Below are experts of layer 4 (counted from 0) of a mixture-of-experts language model. Rows are named router (the router's row for the expert), down (a neuron's output weights, with its number) and show model dimensions 240-319. Each number is 500 + 50 x the weight over its row's rms, rounded and kept within 0 to 999. Numbers have three digits each.
Before each expert's rows: "comes before" lists some tokens at least twice as common just after its tokens as in all text. This comes from a sample of Wikipedia text that the model never trained on. Tokens count by the router's weight.

# expert 7
comes before: "\n", " The", " ", " He", " In", " It"
router:517512547512441444489497503465438487392519561483559520524512494421496593525526447475519479525510433523510477410400559477589556496497502512548504470543575509495514569373450569481507501548494504547526436507507525449488523539505470455541552537
down0:447457540513519494434486491550463491569434482441486491517379444560422524479403528638483551476490556544494554514503463564456494546573493525548440528580436537477522436364447512550520553490596500507564582495452457533435410499493496512501490573
down1:462577525615504543545436517548507557495554575524488510554468476457331460444533479451455552557519536561525558442571565501422470422543450526478619495471491504513577561389524513575497526500503519477433533541497456536589482536481471531466404522
down2:534456507514488551458427484507599520476485561536494562493541517505455543452505438579498483470486493548570448469538480554571498511555540471480466543463463527472557583506549500485445548493489406582601579473385567390480488521462461399530624504
down3:494437541464510538399467496509529456577513459512496603512466463540436449524511448501481456516519499470405541541585498588489580488533524425487453495447560517433504559546448456474533515537502519459513571511441482521477498442447487393521513516
down4:496563523494585531480526487500613471521550514514437487491449465432464480520452510534571456496483514493564481464546615536517492648465467532557537496524519451573451523505564442473486425496527457425438471525541460500471431458497455436480496531
down5:499489564485557596483422458416410492518582503535461537458500507486552576493437516520572495427523424556431526581597472463547470471442514593462531559522501449380455448517524526519504603553410465546463540566520456471562557570441541503482499464
down6:460468459447450549507483522436481477406437512441455499529535614498517470532456461555418491522483454554520561550476458494426494587514424558457582639581461535537531559440491467407583512593448508538477491526503500497434505520503503428491564574
down7:476503485503493519474541540536470441459477460448593485481463457532517533489529463501569539580492535547535543520574596511499504431499527499471462525423382533486584469395514544477536497483502378586457499427521566428517507527493471453541439486
down8:461540504569448460550540520558421432570484533545575539454428457552547504524509533612508465450531476479473529490390538441525453420499508600516558466485546561505468467481526497504487463576503568510414646507467578491624493617475360518473499479
down9:538527495475499480548517523397435496488500518403444451593508439426509449616385453505468495463504441513470380545447493452539504456470586490503529536422572479553530472382507509550487474490470483492496485492590446496486554463426527499561553489
down10:441496528469466425474489502474558546440491537412538479539479515477512510482518529488499498550491514406454597505505514539545457503485571507564547556422499445569529560494511496441530509466512441550495510484506592520513479451557402464459466462
down11:472553466484478538515634467460442613505510435495542522526452485514489441542489562476520427475565574634522438571483569562430481483496486528562515534663522574465479552456507540460486497534527498465567566475431499516514491575457558396541485545
down12:536549471504495491551554551538441415537505489434497558548488445586494545484534441529508462413486552457459451449428492542432565541475498489464439511600556534511446426597504543556454474446401549432526522563557495443546406499552450463547481516
down13:476546563521483552420520367529451505455529442509477435469495413340512506479425500500535454452417377504476477577504532584415490578402505523445586524483515469480487493606591619368469381536517489501487487494543500441449562510453475522444478501
down14:547528538561437489573430432507534519497600499551519527532533491499445397508549535477373515509554501495504530501616514399495500458532450514479491528566562512428482547474506500543598535523446529491514426509556439517499517473518532445547461440
down15:537422532494503484403552514548502494510497412526571454457554449423487511528465485521550452404496485512518499556496440498457522500598481539512500610483432416567567548546503540552449562557538558488554593494456504460496493535586422501547440474
down16:525458509396481549466532494349487442498455475528499453428441493453462497488537484478473444394414506571445444578477441451528519514502497415528475567533468536460418541587551586501547431555548519477450576509534459568452428354498440467519592522
down17:491507470560464592517516439544514548515508457450507447593549528465453557583476487460470509534557502503473496612492463478507563493543451498483355458524555577483532477562448421470419562473539495449482449526472523599499516419495477487455509482
down18:542553465523502519524503464562468535473481431439492505529519486409547469490525507559501633456462492414535584454530520547536543433530486479460422621541527414503445555341438488460509559491463613485530465493569489481469493522478520418475520490
down19:573498516500475526489597493472486494446546439535503445492559496418407482545515588452467502574554475494478427483457527544448546485521515484566461486446512601506477518485552409477459583602531489519477535515524488456568429579530456568492507477
down20:490596506517558544533488605508476458512500421513561519465543561508478555561466470508580454449433518515422501433490532530532564476415477467499494501480532567596544458464541442605466527486477496477508485480473481541524416428540506486513408430
down21:499531459484467596480515442528502482496386519542499515537448559430444455517558497496525565510538503579476553524455460512458496508541522413485480477566476481458517463533605490454621497573494507509580381466517426577551554557456510574543473526
down22:448466602519511451541463485443533485478415475515444486498521392476434454546478505562495490552508452473420576504565492524412489513627547569542542478476577541485576512554559495618411538512533528546541453509494413503462524543435538532496470519
down23:519499509458451544506504486424564600516420502464482393444492545458481583556501548583562509460485537512511513476538422488501434455455452477388446399514532446496496521584477463391415495473559494555586571474483470558493464537519531426385507505
down24:494440451439588455522489479451548552524544612546510438578483448502504487545461521533488437499478497480506500487415568475518502475506406493531511498522567506518468460375451501503483484527413411465503569476549521572577580510486575482444421480
down25:519456534415496504482504477477502505497484473427579537479443476503498529530395395560521524518547450540545477522495459490422562470465569465523577549460443566483540517519531427497527500586525491523447444433488425420432454545550519433461455516
down26:526539483579564469521526489643525449418395492403504483564436500450484489454583504477595596469434540456561501501509561473476555468540440448467503490445490474391420422521458534425478425506465446441543504490505435509532445507581489464407487484
down27:483443445561536471518499590484479521537547579448451529480401483607601470447476473509473460533491578505520455499502486408548458586528449388581456566507451509519530520562408543526520465539500471479549471553540474501506541468529509512507525440
down28:411529478462495436430503493515450438463565426581481510477497551445508572421435552514427414445553417430468566568457441415503589412492606514480577429441441451500492426497529515493443475538583511560450438510507483521446529453466583504503469555
down29:588353596505481481567520449441482550512543592585425505467479539563473498461449554478454434490516510470508585441528489465540584436485474475539450419518499541485521579624488402391512487592477504500470525498494557491495498453537538524488517435
down30:501449467515451459525455446516466503475419454586503505445461436567468557510419560485399432539535434495495483489431519414470495572509523437517554551487542537570576559497542507411580483418455526493384508571508513482481515471519450518512441501
down31:507487633427485437479496440564524480527563494493492509486503487549444420540565426432500506427416462499526531457491558505405486614647453533522608499532491481514514592573373482499482516550518478484543466516486515525380608511478533535500587550
down32:511432542546530469531478464470559434570535540533484478538494541596429513457512588517501497461519429504452593521424553422545555453410437503481441539476534459484492519479456455436440423516509467529407437434531544436599595492474405615523578524
down33:577509456407490488497509465511488500450541466459460508432439461553501462489514493445587448468470486521463591450497426485384518514603443419579555552581508475444631518573467564542441569549460399449392460556480521460554511446496545431446510476
down34:441481439527504505487431506543388462508567477511562436449407538458532517556485516458435450448384483525556455402514503543518482506506484466357530563510519454457540474517548550503528541507492475510506452479512467429403524569441517537544529425
down35:533477526490425569528586519464457559441506485538511494474487520451468443527449447415508513502544455474464407587485487438516565512491484522475478544523492541483563546649435455421450517482505529401458468502426502460523428594519579499413498456
down36:484468550521461545534438487502467461469545516602509534503469511459539536574450547472491552485448508485485478496521486462475495548463515449455470577503450568463498557521585556539557553568505432609497475440498510500402502532434436543487412395
down37:414501467490599503499427518478502477473623422577451508587595624487417573473542538526547481523518514552405490424555465559481531511517531494531504467473661576512466557479426508512473477464524475569536567554589423540517567543472606595519562486
down38:512519545508484497539422585449479509467420498520533547498497473486490514521512532519517476574424577603515511468430486453491474484620454533480583472600523501404488587449547513494439550389605497535373435516512548454484486411501595552443470504
down39:545493489525522459492506499501442516416491491500522431477428535574378496377480497552549463430410580526484502452522530490409437479528460612458493422587589552523509606490465498462517498579434517503582390542428569537413482489392566449476457421
down40:413390525515507538502470455498486556460483416465479468541485536546484623474453465480536497549501594520487476401539529559503619473482507463503549504497462568511441540591434511577382514529532541504460464504428496494554584409537509462573618433
down41:503493558486432529463457504417384526543506463501474512491432451513570460538544477524575442533610423525518557465459559443519469458477559518545579516585559530569620413380488500534448476587514583463507605541514556525507536408540504528445455433
down42:450552540499514547375479518428517485517525453575566502495582511454566471468580556445498493556504469468554547561570439499486572538534449493466503496529567451471544434610538529514427499469460443501467456555552394520541493592510480577461518532
down43:589589544510578502438545492546493506453468457564546533477601561475461531486523428463473475488576532587418468563559481544428607564525504538483470584519419457431471505386481535423581512520529508500544464465543499499493601511528533475447429524
down44:499498541484501587449500518513362530489482575510473546585390487481460474521425468472521504542352510497571532485523429562481501540497517553474512539488494454549476478449435545596493482465504560582567530461436553503462514517514430410527443474
down45:606618526470475516504407485506531481446540478510518489421501510375455499439518538449600390399441471542480541558475474515578609492544511503409442439496443490540480519444498510538407415440566545577414528476469487502495499482514566404517499431
down46:594583513476574543439471451488439491530475471446513420518488595350511568457535488465564571398543478463564506492438572431391390509535524476522572438456498473538463559501452547456591495549472315481460505485456509522517460448442618495461553566
down47:455443537390423553541477466466459511564431450494460507472524556565407511455505453491508467507568549486508487477517500545521648407537540436571491488402522617369474522465495500589533560485476476483436466549476500414513537418488489418639535437
down48:451513546487508563533517392417509519483400595508523498527472547525455602479483504515553440481552576485536600445427439431522522560487504578591552535558639477536464461565484474505449518409479529496551447544556621486497478499508509462444501468
down49:526398445556453512512439538580577473515487567465490576488516523478482447501494497461524430568495540485545482451477546510487525457491561487532565450576385479506483571532516375434467444473572549548572573530497518566462613433504553425521499611
down50:438563557455528476522577536574491408545438526535517505527544580526545440470469518461430509567387585504456508377526510500492478565492619553438554538452452490471562508515517472595464535321581549607444519507478582575507511473463429460494483579
down51:576458517454478618527447508484501450496537610447446467398434513360489486595482390461478504510561591443528540529444541688386483515488583536505453475463452385421475430446568491469521448578495488558511498525495518450388498484431525483464489545
down52:489407441522528510502555542531435504546514475451505483441408451552497522454481505504524472540491529552577475400503557488544505534523504412515521470503541457513551500222516600534509523496475576435462503506481489504509457505438436457545505470
down53:479441505570540474653515433446488506518459510496504514503520521472507547512408463439478524554579544464486489540451550519527547502482479571428439455457519558461600493615553513486481543541524440490551377498532525511508459496408462602536527513
down54:534525581530520550518578422495495510472503478514531520535480546511465501507527405442486484428555494591485454520450420575437568557498538496494505576598507459538550471328506471488489473376523536493477498537524530501377460472504458441523507428
down55:494505468482615513505510522473547510544495547497471466609441534399510533443470505505524513541513476486487491464463473540536425603526509446537548552441469550452477490451414431527473514485511448563460498473537487568568493549400519421473443470
down56:407515478504431486526435522510403468490598582542454463552418500457501534468513538515496413549437583548549517499491575507483557447559537527496516466567465509639483423554512625525508643541391563435545417476481540501437451497451531518536450479
down57:497424641505533475511505474470498527441492483531466502515516513476447536493613419532606444569595454532588520502516443588525547465526440455567433484513440443546476460632484520473450536429494538447508521594458502541524481488568518481536552534
down58:521536498441530543512449397496555578556530351523507533606517486569487540502539496475413449482607516542462486525489449485460503491539556452420475404466536476461460533496458584507468554528494566410482581535553482484513481464397459417468575584
down59:504464517519564529596592450465526479483548548516526494491424430408437483544546552513463578452498560456491479467495436491474486536476617494479499496418473519519561475410453507517499505459503533486458411499513446501542476547607570536458467475
down60:465496493512430418509522574535478480476536521505461409517460526574547407522543508475523512529486442616382599459507440587393575475521487519478475432599501530597525450534454500511514522429432547540542444536534578443470534454462423616498502559
down61:508474484480543543540411506514537511538505460569424482514502421509623361539560552569515521496603447549518539436444515514486496480550461424533519526475491563404517506402515484508370501434439459499551490579591503525509465555493639573383507452
down62:551485454532490522530431395562498637405461467576480528520481422463532472537487498489516481520414556656572510471424610530453504526496497445542483529559577478543472521634477540602604558499517476425539536499483514561535494403551583511484527455
down63:428488569553525518560500584520431498459465533519507520512524446496516416508614537473474488493460502497448518525475415530602466386496433463504496532473454553485524407674506506488496438543584493480483476465466492474515496423468460449416513473
down64:494483576533558507519593423527525485486494492460568520500550503568511507537591526404510445512524434563480535457491552548506497495497484512499554506498546404441514588617559473639525380483466546549499530585509569481510534471514591500493548518
down65:474514484544522550453555561557432652466509513531495501519537534543525522526476534468538524505536554506478522505515451484514459537569443514591537431508514421526499530423516512538504578442511458587515478540488504385567475594475578505471508511
down66:522494504562519453475478536447567504513503419475449554520413526465472477498556464492514580461644496621545401509477513430515561510361560484482473522546524547494460490359505542494472445453460428487570519514464517429474422615500472486472468535
down67:509493465518428579577475535466515545579544565529539418504559489530522466519469425448474420491502527579415434532518581465523521563485456522597468489603491512495496522484612552553529426456433436394494508443514413531530505399462540452516508406
down68:504529559500508532519461438623501502561485542534497519401549537489524529449444495551429579496540422501474459555518417470575546531491530464470555556489508568508435534624508570587495448506559579487520497550589571486402573525568601529507545474
down69:537389374545478491394579488412543508515490490550471552444529420430498568588490497438479491390502457513433534454510574483454498488438564501459466452525527524444443508625473555445527478358469472514521570509586535525468486473447538467460502557
down70:504537500550543510486519479462533371461537414485476497513524587492452410487503517469438501484603494553392536506480584426423499487514557446504528478472482452546565414543556528464501494485536403403510497557476410448464513515471466423446549545
down71:461561481536384489464484500580534437446475476493560447571472529512465489504432566468505474489571566502438433533493518453481517546503470478569487572510550588398581603464409514525587448524453461453475490440508457440494473530571540564528590430
down72:394482587508503503480465465513488465448464572499527528439514465524584573505500428469496468476453558487297532353320467424540485577473591502522573529496467468478594490631523526438482474471538473525531557488553468423516474612589537467580447478
down73:548465491511398462532563387529420552482534431544507633495443517513470527448554529461484554512505503479471403525460540536566589515541505507439465474499516479500427504520531520483571492564538605469534483397518435509560505480425436537494453449
down74:480590500601546524476486416523456436509532481527552487473556482467382530472544451516542462578534482456486468411501481430596423452461455294456510533485515479512484461489500515468511590472499524472412498477400462471536443493447504537484466513
down75:483428523497463517553477556657467500473574520475508521565472491517499578485451571454501564615450464584419363515462449532530502629499549458463503530370501491550611507681575524461506452465546517434477484449555472479472480379512574511482517520
down76:444533496526526474503441449540478458470509537495451528481402538452507531478423504472504489393429521542480449467555514523479562450435459394437490540476574532430474551535485441534511503429515540516474482444478538530454519442487581458550481556
down77:517503542554577454574453477545618419536554469548444529461543535534530409477564513592446469440519436550475567514567550445439569486462436459445541543522394567580608453470510474452420543523495505509536517474440474520500497434547535502482518546
down78:598625538503465569488456470538538390372482482485518504455486426589510458456519468558502509540403503491590477495565485552514491498511494457506431482529550569460412520416469458405434531547530505484525429544470553543489493388424517538543529487
down79:475535455475471499544496482471526527495548500513485502494557610537417483534525505463575436518527617658437535452443469488584493530482545491553547484505571619505459509542426548383461533459576557480489471463507416545487511439490643500480545520
down80:393444501488455581671435563502444563467446496477426439486534476529373548522568447533431415495482558531488529424564490497477437451461434463587475524447478511513498455394458551559567466482535557514461557454562515453539553425525500495464536508
down81:500541476488455481539574462552545496469451465470548526491499522536534450431591482488559563368565508437464473423534560512539526489544453588581546429549534496476484519441478562539478553484472544530489490579561442522453507518451568527491488546
down82:446579450508528451540452459513609523469568495513575587397470490519486509453574435553535534580545492504530473432585591495478514560619509518586455434483487490450588474453485529555481556415470546546462435463510518557537535426379446576544527497
down83:484454510459395508507549577505537563495480448560517462474493507422562538516422473466592502542625436414488526502534504490492524479502486558614475428483565496497469444507578508480468518473409422458545422536524404507534504472493465530576562465
down84:467478427588496585492515537475486487502494463500522490483507465544547483527507574428438523550433442417583429612502511540494539479534579515551567481514497419466450447540569512549533434467500572547557467515555463498482520473453568557533526515
down85:430473457451525469497458495476492574467523458509541450526387446548612622479496516521455452576521524562464501454487405538546575517484547481447414480600529527377557462452504550539503499470460606568501575522561567565513487480466474533438403413
down86:524513437537459473449478463547476567476441548587517482585507373476470457486548468520507511462486520484536505617527466422513481535493527549440535551464477524585482455546474539602490514449537445572473579520557565451513492566470526488457562478
down87:506510432512509613549599429512431600539505542625497481548505398544537493523471494545398492508590551561522468478516479464550482433454486511428476458440522496408441508527539572574391513521540550561533552421503519462453432499464602445581474504
down88:551445496467565521535505576403539559480503457485486446545606468522448481473499542567546492544557491571595542461483440472513497597426515472536379524566561495565499472408542492487477449527471487584489458413559495511514545469496555493524490395
down89:512481485545517445505508414520501465430464604532485499542518537517613453469489543449487490462426498510496442436438489584522517559548404514491485506508576494369509389492487475518453533538451423417543463484493465534470515496347527546529485495
down90:562483471567541516505408463528587460513461517399499501463567501451482436433475540538439496465501420493614507461540426458414474608521517453549492477376460430540455548424487478548598522552547499468488473507550519460513498522455581570487465447
down91:501511511475512442391477444488494485454511469469399456482564511534453531561560496571512483454468563439540596470556507508512514531558566420522448507590436444508491549375511466506526559532518497511502593516572437461508489472492588526458442488
down92:520503591520539552549524416469576528529461452412530472500608536454509523505540475543532417457614535587494470493553539511521495570463488505484424555455438511477528519544425496529556562512565538600465569514637594494537569424495554446522567392
down93:515457502569500507465504415521542524462453424479596518449556568584621489616455426469575500625450480342486498588457497658477496565533527562414457525523501399523489536453459502502451412449444478544464436470489518555514522564454511504543447470
down94:503416477612434489426525524535492440377518491541500565575610502492515613514457389476514435545559471480492543529558515539506563426488409562476499491486512485483587538599521444425468484532563509536484497453393402429504609552546528488493526532
down95:597539534419582415394473512467431511462586535471556486501477572505412477459495549499431546499504503521448538503547501416543530404480504465486499451498454529485525505539473663526489479571552451507490465541503494459607526472540419603494458552
down96:509466520557515608486440455505508588458537482461558554493491421489523492490599495530380504499505510481526566519506569432475522557471455388589473536459527447505510432653570486494500528528441516560391518578446488524511556438539520497520535489
down97:503383518563540548514532525511495487450532515461534463548504497477565517440474477437574554502519505509535464481562551528485483509567511493474581537473524407417577551344510474533403476468470490465527564490539538605552518544509535516590507427
down98:586519516458504510505485455397497489475568383527473478494540503496440430492464516456486541477543540523449554506547555495504423554542472477527504445499549428447537403418441443527515576431502479457485485521518487484528525491489505557536401526
down99:509456469507491495522500515502548453490504542441524530534455552565466562361445434428581534555484555567475535505601454463491576495453558500531514472520482476412552537382421486495526478510491489522462538447484485571562480515445481510547539507
down100:336444530554559557514559443497561378516464491517618488454596506540568490501567540447477490544585418465556472516522511511453555488488505501477605493607437518490517519441427476404395547568515511448480542519525471464635493521544523489423468539
down101:512513504552528503508413458515553451494568557523501496370467456540524501498548508495529471485522439462464555434537486449487399444480483498510476434453459522502475568520549481449529498593540490364574470487429488495505506503483534458482483483
down102:482526516432403484510513571500512608471502510534414635440503482537360554480471442453483541496615445494411496526485523418456482433461475445459454476553465508460484494432553502463618636525537426458460477524525551502442482478541520459529546455
down103:538533453474503535481415480513512562583482639546553426593436527482552426524478437454449482484511503525498376388484472545420515518514447576512509465496483496534497494494533486538496467451478489535623504557568518551499601409541543560464479556
down104:532491479466481510505559503419516555539476587503501585506452465468584565493361485462577526552508424500499437596476598551550448528498487476529582428578422524467419489435493403566450507570469456379537466558458479577443419533459544498548451450
down105:516479489491461591468458492469491529521462478523503478385459446525466438528434453588517418618527498580514453476498486543508486442476557410507469513479522504593607395430436555444493513481474629526509432524544567561459454438554513639539439538
down106:495420405461441466521495623557532459505484439508563436479520495450460526519515509455514437538507528487516609481578479583490425532515475478559509452537423452569477488404504498486469624493521487502478454528390625587510497534615523533540427494
down107:509414494535393578486493427537517397520461475521416527431477505343559601485492594566505502588497520519426560539454589553518510555539476434511553536534426530434521471418533605533466543441538465553529569492489498463585469511515477494504493436
down108:413492447479494493482533585566414438539444539404400484420439441546486492564535353460489503597583496509539531590484462473519421548481456501495514409457462494504531515423471571475466482507553515545484463424538488529535453585450562526400492442
down109:551530569484535491601513469486455452538437434476412503464437457407441505512499485483430590524508470530504472469550473479573470514433485609527549540400475556492534528315483503478494461505492435512485445553456311457510459483484485532467444408
down110:564499487476520605505538525421541574527539525554496552478453490464557523492513551419461542481383543511577512495533578522387453594520469504645483590476450426505482496432480554523393494512505494514438538529544430512425438559477467513483378487
down111:514444405512499509407538480509523388526512616524497593562439445517469509478481444580541503466421495544507573555481598563542498565583461491547497486550578508499423477439523464478456573433445515467514516477467519440481592510464435427443591552
down112:586430565472523480631483514465481572521414445535441457499524568561453501460408454500486471535522510511513445562430497449529456506515528483515517538499487509529433444600411462484460539505546527564466556433481530439441470548406489573511472519
down113:545490567521554443470439408514414453547468500558523520468591450457454461548355519470602479505473474527543516476529524395478583494503541489482555537524466453631529529392457557511543474580527411467502491489499492488415466508446489499543460492
down114:501474533463491604435515474481463469625492501416540544527464502479488545543472459521477539509481436493460444473583509459423479505480536477514534473534483484517555489556472577488486571499445447581569455537385514567419517509487452433479452453
down115:491478491494526520560489477514524513537532595589524490530466582487488514459492529476452576545564461512493526485476579589527607521566494542443537500481490495551531370561559424448496514436495362452403514524542443520504545554472516450522525481
down116:540629609554543544505539518489515480563462491507488443511508499527611520473447579528528517483458513529682409559598519519478569412460475493593474480467540492461379441428400513502555469499501523487471558472531516507505525454552540515558486498
down117:470506533458545515587526559489422522499418454554563430477567474587538519491555480538510548533526558511473460478553409326549437452527491505473527434557491538441445503393491437517470498496555436554489485596437557604606504558511503560520573530
down118:465514522493489586535391581442495430448476493614517427555528456454556529451423532489539498516601401607561541562539502520592427493494514480510589512550578507457456509516462443528532550566429459505514471478518640523506476493488445451476569526
down119:497593491533545457487480553573515530456527527482525449516512498425491546458447510446548519483505454538398481425540506476467545481488508546482453475478511499487515399519536491586525511518444508441527510458568471407492447543463564497412473571
down120:363506426575564480487411523497492535533507535528485541519566596571481522496479512516490497451491584440529457536528602545384492502537430442526546524417584533477483593574607418479425561582569632407531491496511520458470520525483502504519475506
down121:454529434402494375483486470537469489505495528547502504535530532477431513537521493454567500516518478518458456544466548476418554544489595495651439518492550534483499539514516441478533520420532478461545488386433529483462485564463440505431428544
down122:465508408596484510518443475511417615486532480496519509498631499541438553514440494551511511495545512383610581429496513469498531479410580491528459626561575465556524576489405530562604512530520503544520506572508531569568524351468531484473532481
down123:486556427466482490511562564483460511533423465580581421513488530430520505492424537460510524444489549477478445485560507525489517597561506429464491509397491509463510416375469583533508484485527482538609473515424481582439532466516572393477538507
down124:402380507568583492561487504519535541417546458556462386538479468555521399439444555440530537513558497512433488470476475443558499551537458523545500489523516499449471520555558461380397372550410428473489534470505470487453444398481430534411422443
down125:534450488547483522503560550610460442438510461567541557482440470450440459514482532480432491449544469441554485556451479490452631525508454587418544482533466469491522486458478472466540547474456455587501456622435483552482455511519416500448555448
down126:451497511467536573526332576622446522443525407551560527573469544542503555429461531501493548560493426514555516534426559572497483545572472572445496635452468527504529581529574482497463542495550528580517444544547436506494523414496544528460455412
down127:568511517441611495500536518500462579610507499430505441481563458490534555612513499447482582456541579441448456472443487425453480545479540441595409397501527485495478444580492474505469421498517531474566503443547469471471456533479520462516582620
down128:550503476443506567460419530591544507511544507474475474491474449469486492453440533600507462500428503482511485482520512494454495534481568520443400535399475490422489458291441437492458530502639384567517483552467495438447603477520519469509543473
down129:462549468584537480436552381608533512488421506540537594380543470515507602490539531531506484463583556453461439435531510428469589528459544502475454523412465532522605541300503470470485533496477535494483557500507496498469527481562542502535492494
down130:518452525460384459492469568544426498454496486545542492518506460593444444452505497565545476459488517502501488497427458515478514375411483486538571510547340477525563495556452496436569481575489427515498545452522579428530427498488494526425497616
down131:494521510511494512605512482533470546521544604562408539474493464403431454568495575368556392412470437535474505534464521513480585525516516538536442508487551479456467482523573542451500450489486487466623449535529407607533448478461435521590519529
down132:475520443521536486467557490456374468515528546521496445444491525486461479573458518442529449538456654518531432465525517512531473610509471475545427461614536484528524500398526480520511400532529484486534457544423473528551453402511536509430538485
down133:485487577488555481474494444502536425418606542424497396510495459534496403507576571517433480487478515562580466581517494440478467540448506532574567419557508490496448514434430472565591511457589471517491502481526550455520503488487499415483504563
down134:500463565571558501468405510491537511472509469546476486492620551379443549520541456490471427506538517477561514464539453461470495518468400389491472544474511432504465538581552450533491473460359564567511453509440582445408524459484481658496580463
down135:460491469595505486440530382453507409477508536520559592523528474483467545507534591488519456483487461362480519512533446477435513496462521497538487506554483496544541454528478530451496538561530499497567489459544534489512462535477482552532531454
down136:513464482509527526475521529514585450517466548507555384608467534458528499497532458489475468509430506559560522526479532513441498484480470463468582449445531574478557462556472576438515578578503409507491532483456464518493542480512471484461486443
down137:556553480540497568486508543494438535542523468629482510521465508493505523531532466501531466544467427398489563398457485543611547481448432501624467566573582511526489543444509460553474544508471509525515488658543465490496538399494528421435576451
down138:431464470581491435547472428532564518569514519499567359526533552458527510469526452503526483483550559638660499579542504432492528485614424431579546454508478562471406570490482537444440500426610473513512452449501513516447488511527564511455556578
down139:506457566554476414492503516417494503441526451575494475509438583481506490520577531460451482516537447473489579510557454452461519480493480466481549463498529502576465398446470541526602515419476504447546533507452502500536480495556445554432530575
down140:485454554524551520467511390487547448434518466540526520463539436453485466516561485505490524510449451445474565545513471494449509521475503536450527543390522556511600486569564456476488545442425497427464491498505461466578408504428535459545572396
down141:464460453473504451515504548624388524448531529398496500467605509550507511511445530492494553405496474387474533513568511504535497515481475450492552448529447490466464493533564468480545496491454534385601451393507461535485475559498644510534434531
down142:433559519493468518475441452488471562425579424521480483480540556509427522436462499528513420491464552581432488471632514462477519486527496466479503482532507474556383491474494585504517547535483598565468526539544473462475599524458364467494431489
down143:520525508517553482472509551525570504451520475565513573448447502470483515475546435574464465575460549549517504496489495574545491549551570584511471517549445519594497518514539432495495575504582487493612605332493516563461589579541513458547514534
down144:514436577441429429483529551502435484479495498489467587527497416574476489356472440477502456492524531534538511459630405431548458529562490512597521440501502532425514508319372470531513550519536534452599582485522436428482487463502515481479527463
down145:501497448464521524526495570475468510501460435459421439550439521468533512511468514533548435612535556505508424483564587561484540544425535451530571520544514520570485461633536480425480509456547522439456471583508473542474495473407379397418478531
down146:543512485488449498554447523583611554560444543474567478449514515480516478442530547488514549524514551428565593451444439511502603471506485444520447470525491590465476519501474511528467567442466451554509469500568523553584573564510432350443485509
down147:386484477470528417476517506690497518571486498558575503535438482449433507509536439499482444522488563566520515464551524595523471517488471538525515506498574485487576590503495497504409498521467526514487498465481508495482553482558517431446482558
down148:492457513586497432542424495488522570469557539498522464477500595439446527523525484521496476434476506525448550517531503505509506541497416498463532498540564554529464468374552555528490572516491522544438473459493495539526495470407564419529564488
down149:463556612522478495516468545432620477519522518518493445440442448573495491611521473477564527531488493499478449513480536541532527489434508407487468529459587464619533531556498441482536479628481556535500437478508523509532429542576442562500520388
down150:484473525459517551442481544511492556530469463458506476518542517529421516479448451514539478488460538566460417406491419546536497550556511544465557581418536405412564456433546514497472532457535481484472454419360494524455512512456435419442503453
down151:442522492437559514430581427532509540547571424462427475475581451442620536516552479510479524488538451374488544486410577451486601538592581447457475484457450502517541513560473474453536411415455513484539494462458520552469544557521553528498623464
down152:521527393387496487511456553503468555486526575497517535515517503494442474563515421480528495597478458577486469430501538514514551535525531488489507503503480522540521500477580567557538501467383496491605536504413399619597489496524460473445506613
down153:606518493459421496570548409486513520570535475566476529462510422460470444525527617540562536467497589429527512464497460375538451577467515525516467438487500495580440669599509489579427489555492586487519431469441512518486466489531494524478477404
down154:612486398520468510582493411524523525528641486527507445500376559436586518491486499530442496544436529492472445428528491492484436513502424411502475557551455428512460527517556507555440471604481468405522427458464474491477549467447547466519486516
down155:469591421533529443439521435477463504477510550420476493478453548432484406543451430562478570499503509576527568478458549493496452498433534500514499516569504565484531499576571599429513482513508485501500451476438408391419502583546496488446541463
down156:541505468550522558518546449497531494460486418406487483507534530556484506593464474532535375442510487548387513491594516491402557571442461476519544498594504411465456508419484453448449529495485476521441562479471537494484547504533540454508537510
down157:447492471506456488511597587410372545525542536462472528484524446502540530520580443505578525500500568520585447497404465546471489405474473488537437447472522493318517516529506439501454441543547490448559526543448466430503454529488474554458445503
down158:490509483448492554564545490475477493507556492551485433560479579478321585464493456510562522532454437563459561553455528510565528402540492565556497451509479461476387506512538589557547542627433513533492464450461547467536549459486545475486519487
down159:469499528543460513558536492498547456485502589493518537535579460543556533460489450548526446511460523400459517476539479492641511420559387475468416461529485456494557588396491460503481459485492494614530564424366514496497618486500460478541514566
down160:418490487531544518485561521473455464438469528497434507496508566428459577504448526521580505405534475529472488575487517497484507519534420524593519549550486525541461478474566431499520543449497473491518490488444429412520577515583520426576532525
down161:469475507452514547580554516588470599520552509457554480512470513509504531544551522530511523471540551546504427449557433511498449492447580494513557489439486479539530527586456569603581526476515608484554449543497495466473583519508440580489511456
down162:401524522588436502511525484547590462541536532515523473513578560566510483480503631513551548459507512615413526448483495432409511506474583545499519554452479529499493425602378443383488531451530486479485430401510511464553532553521529515548505527
down163:530487620538468422420492571500482405471503488596439445513548503562480506516501453571448456494483439489475494458584486410407532509407532492515432562505539476535500484536516579441441463559422468505452484584528489494543555537549335437504543522
down164:566520486573528477526454510515523523431522577465483501554471496450502566481510483438467565511502478496563454517542514489527495522445549510440590539530473555498467541478491540452519459493577468418462574442495586512525431534423526439459437474
down165:528531411623452426421426545479397601541492466606409460543498430542467469413514459512451510474481520517556490475457547510588503525502534492562626500470552538495439502509538557602450496558513515490482533403547521607447568496414451480479454428
down166:479482536498491520600491435498573474399466517553412565521556559489529498537550484550476514469623453556403527447558511457523454572489479502489512482520527440500572501464528443522474476473507557535497478498557495479417481510602527495473592521
down167:575553524553583420452573470452446445497466449539483510445486522494466492493495445429532617509503486597502536550454553565531525562541523554552557389481437477467583544515511440499456556540463469546569517478534580563613432406559559529449513537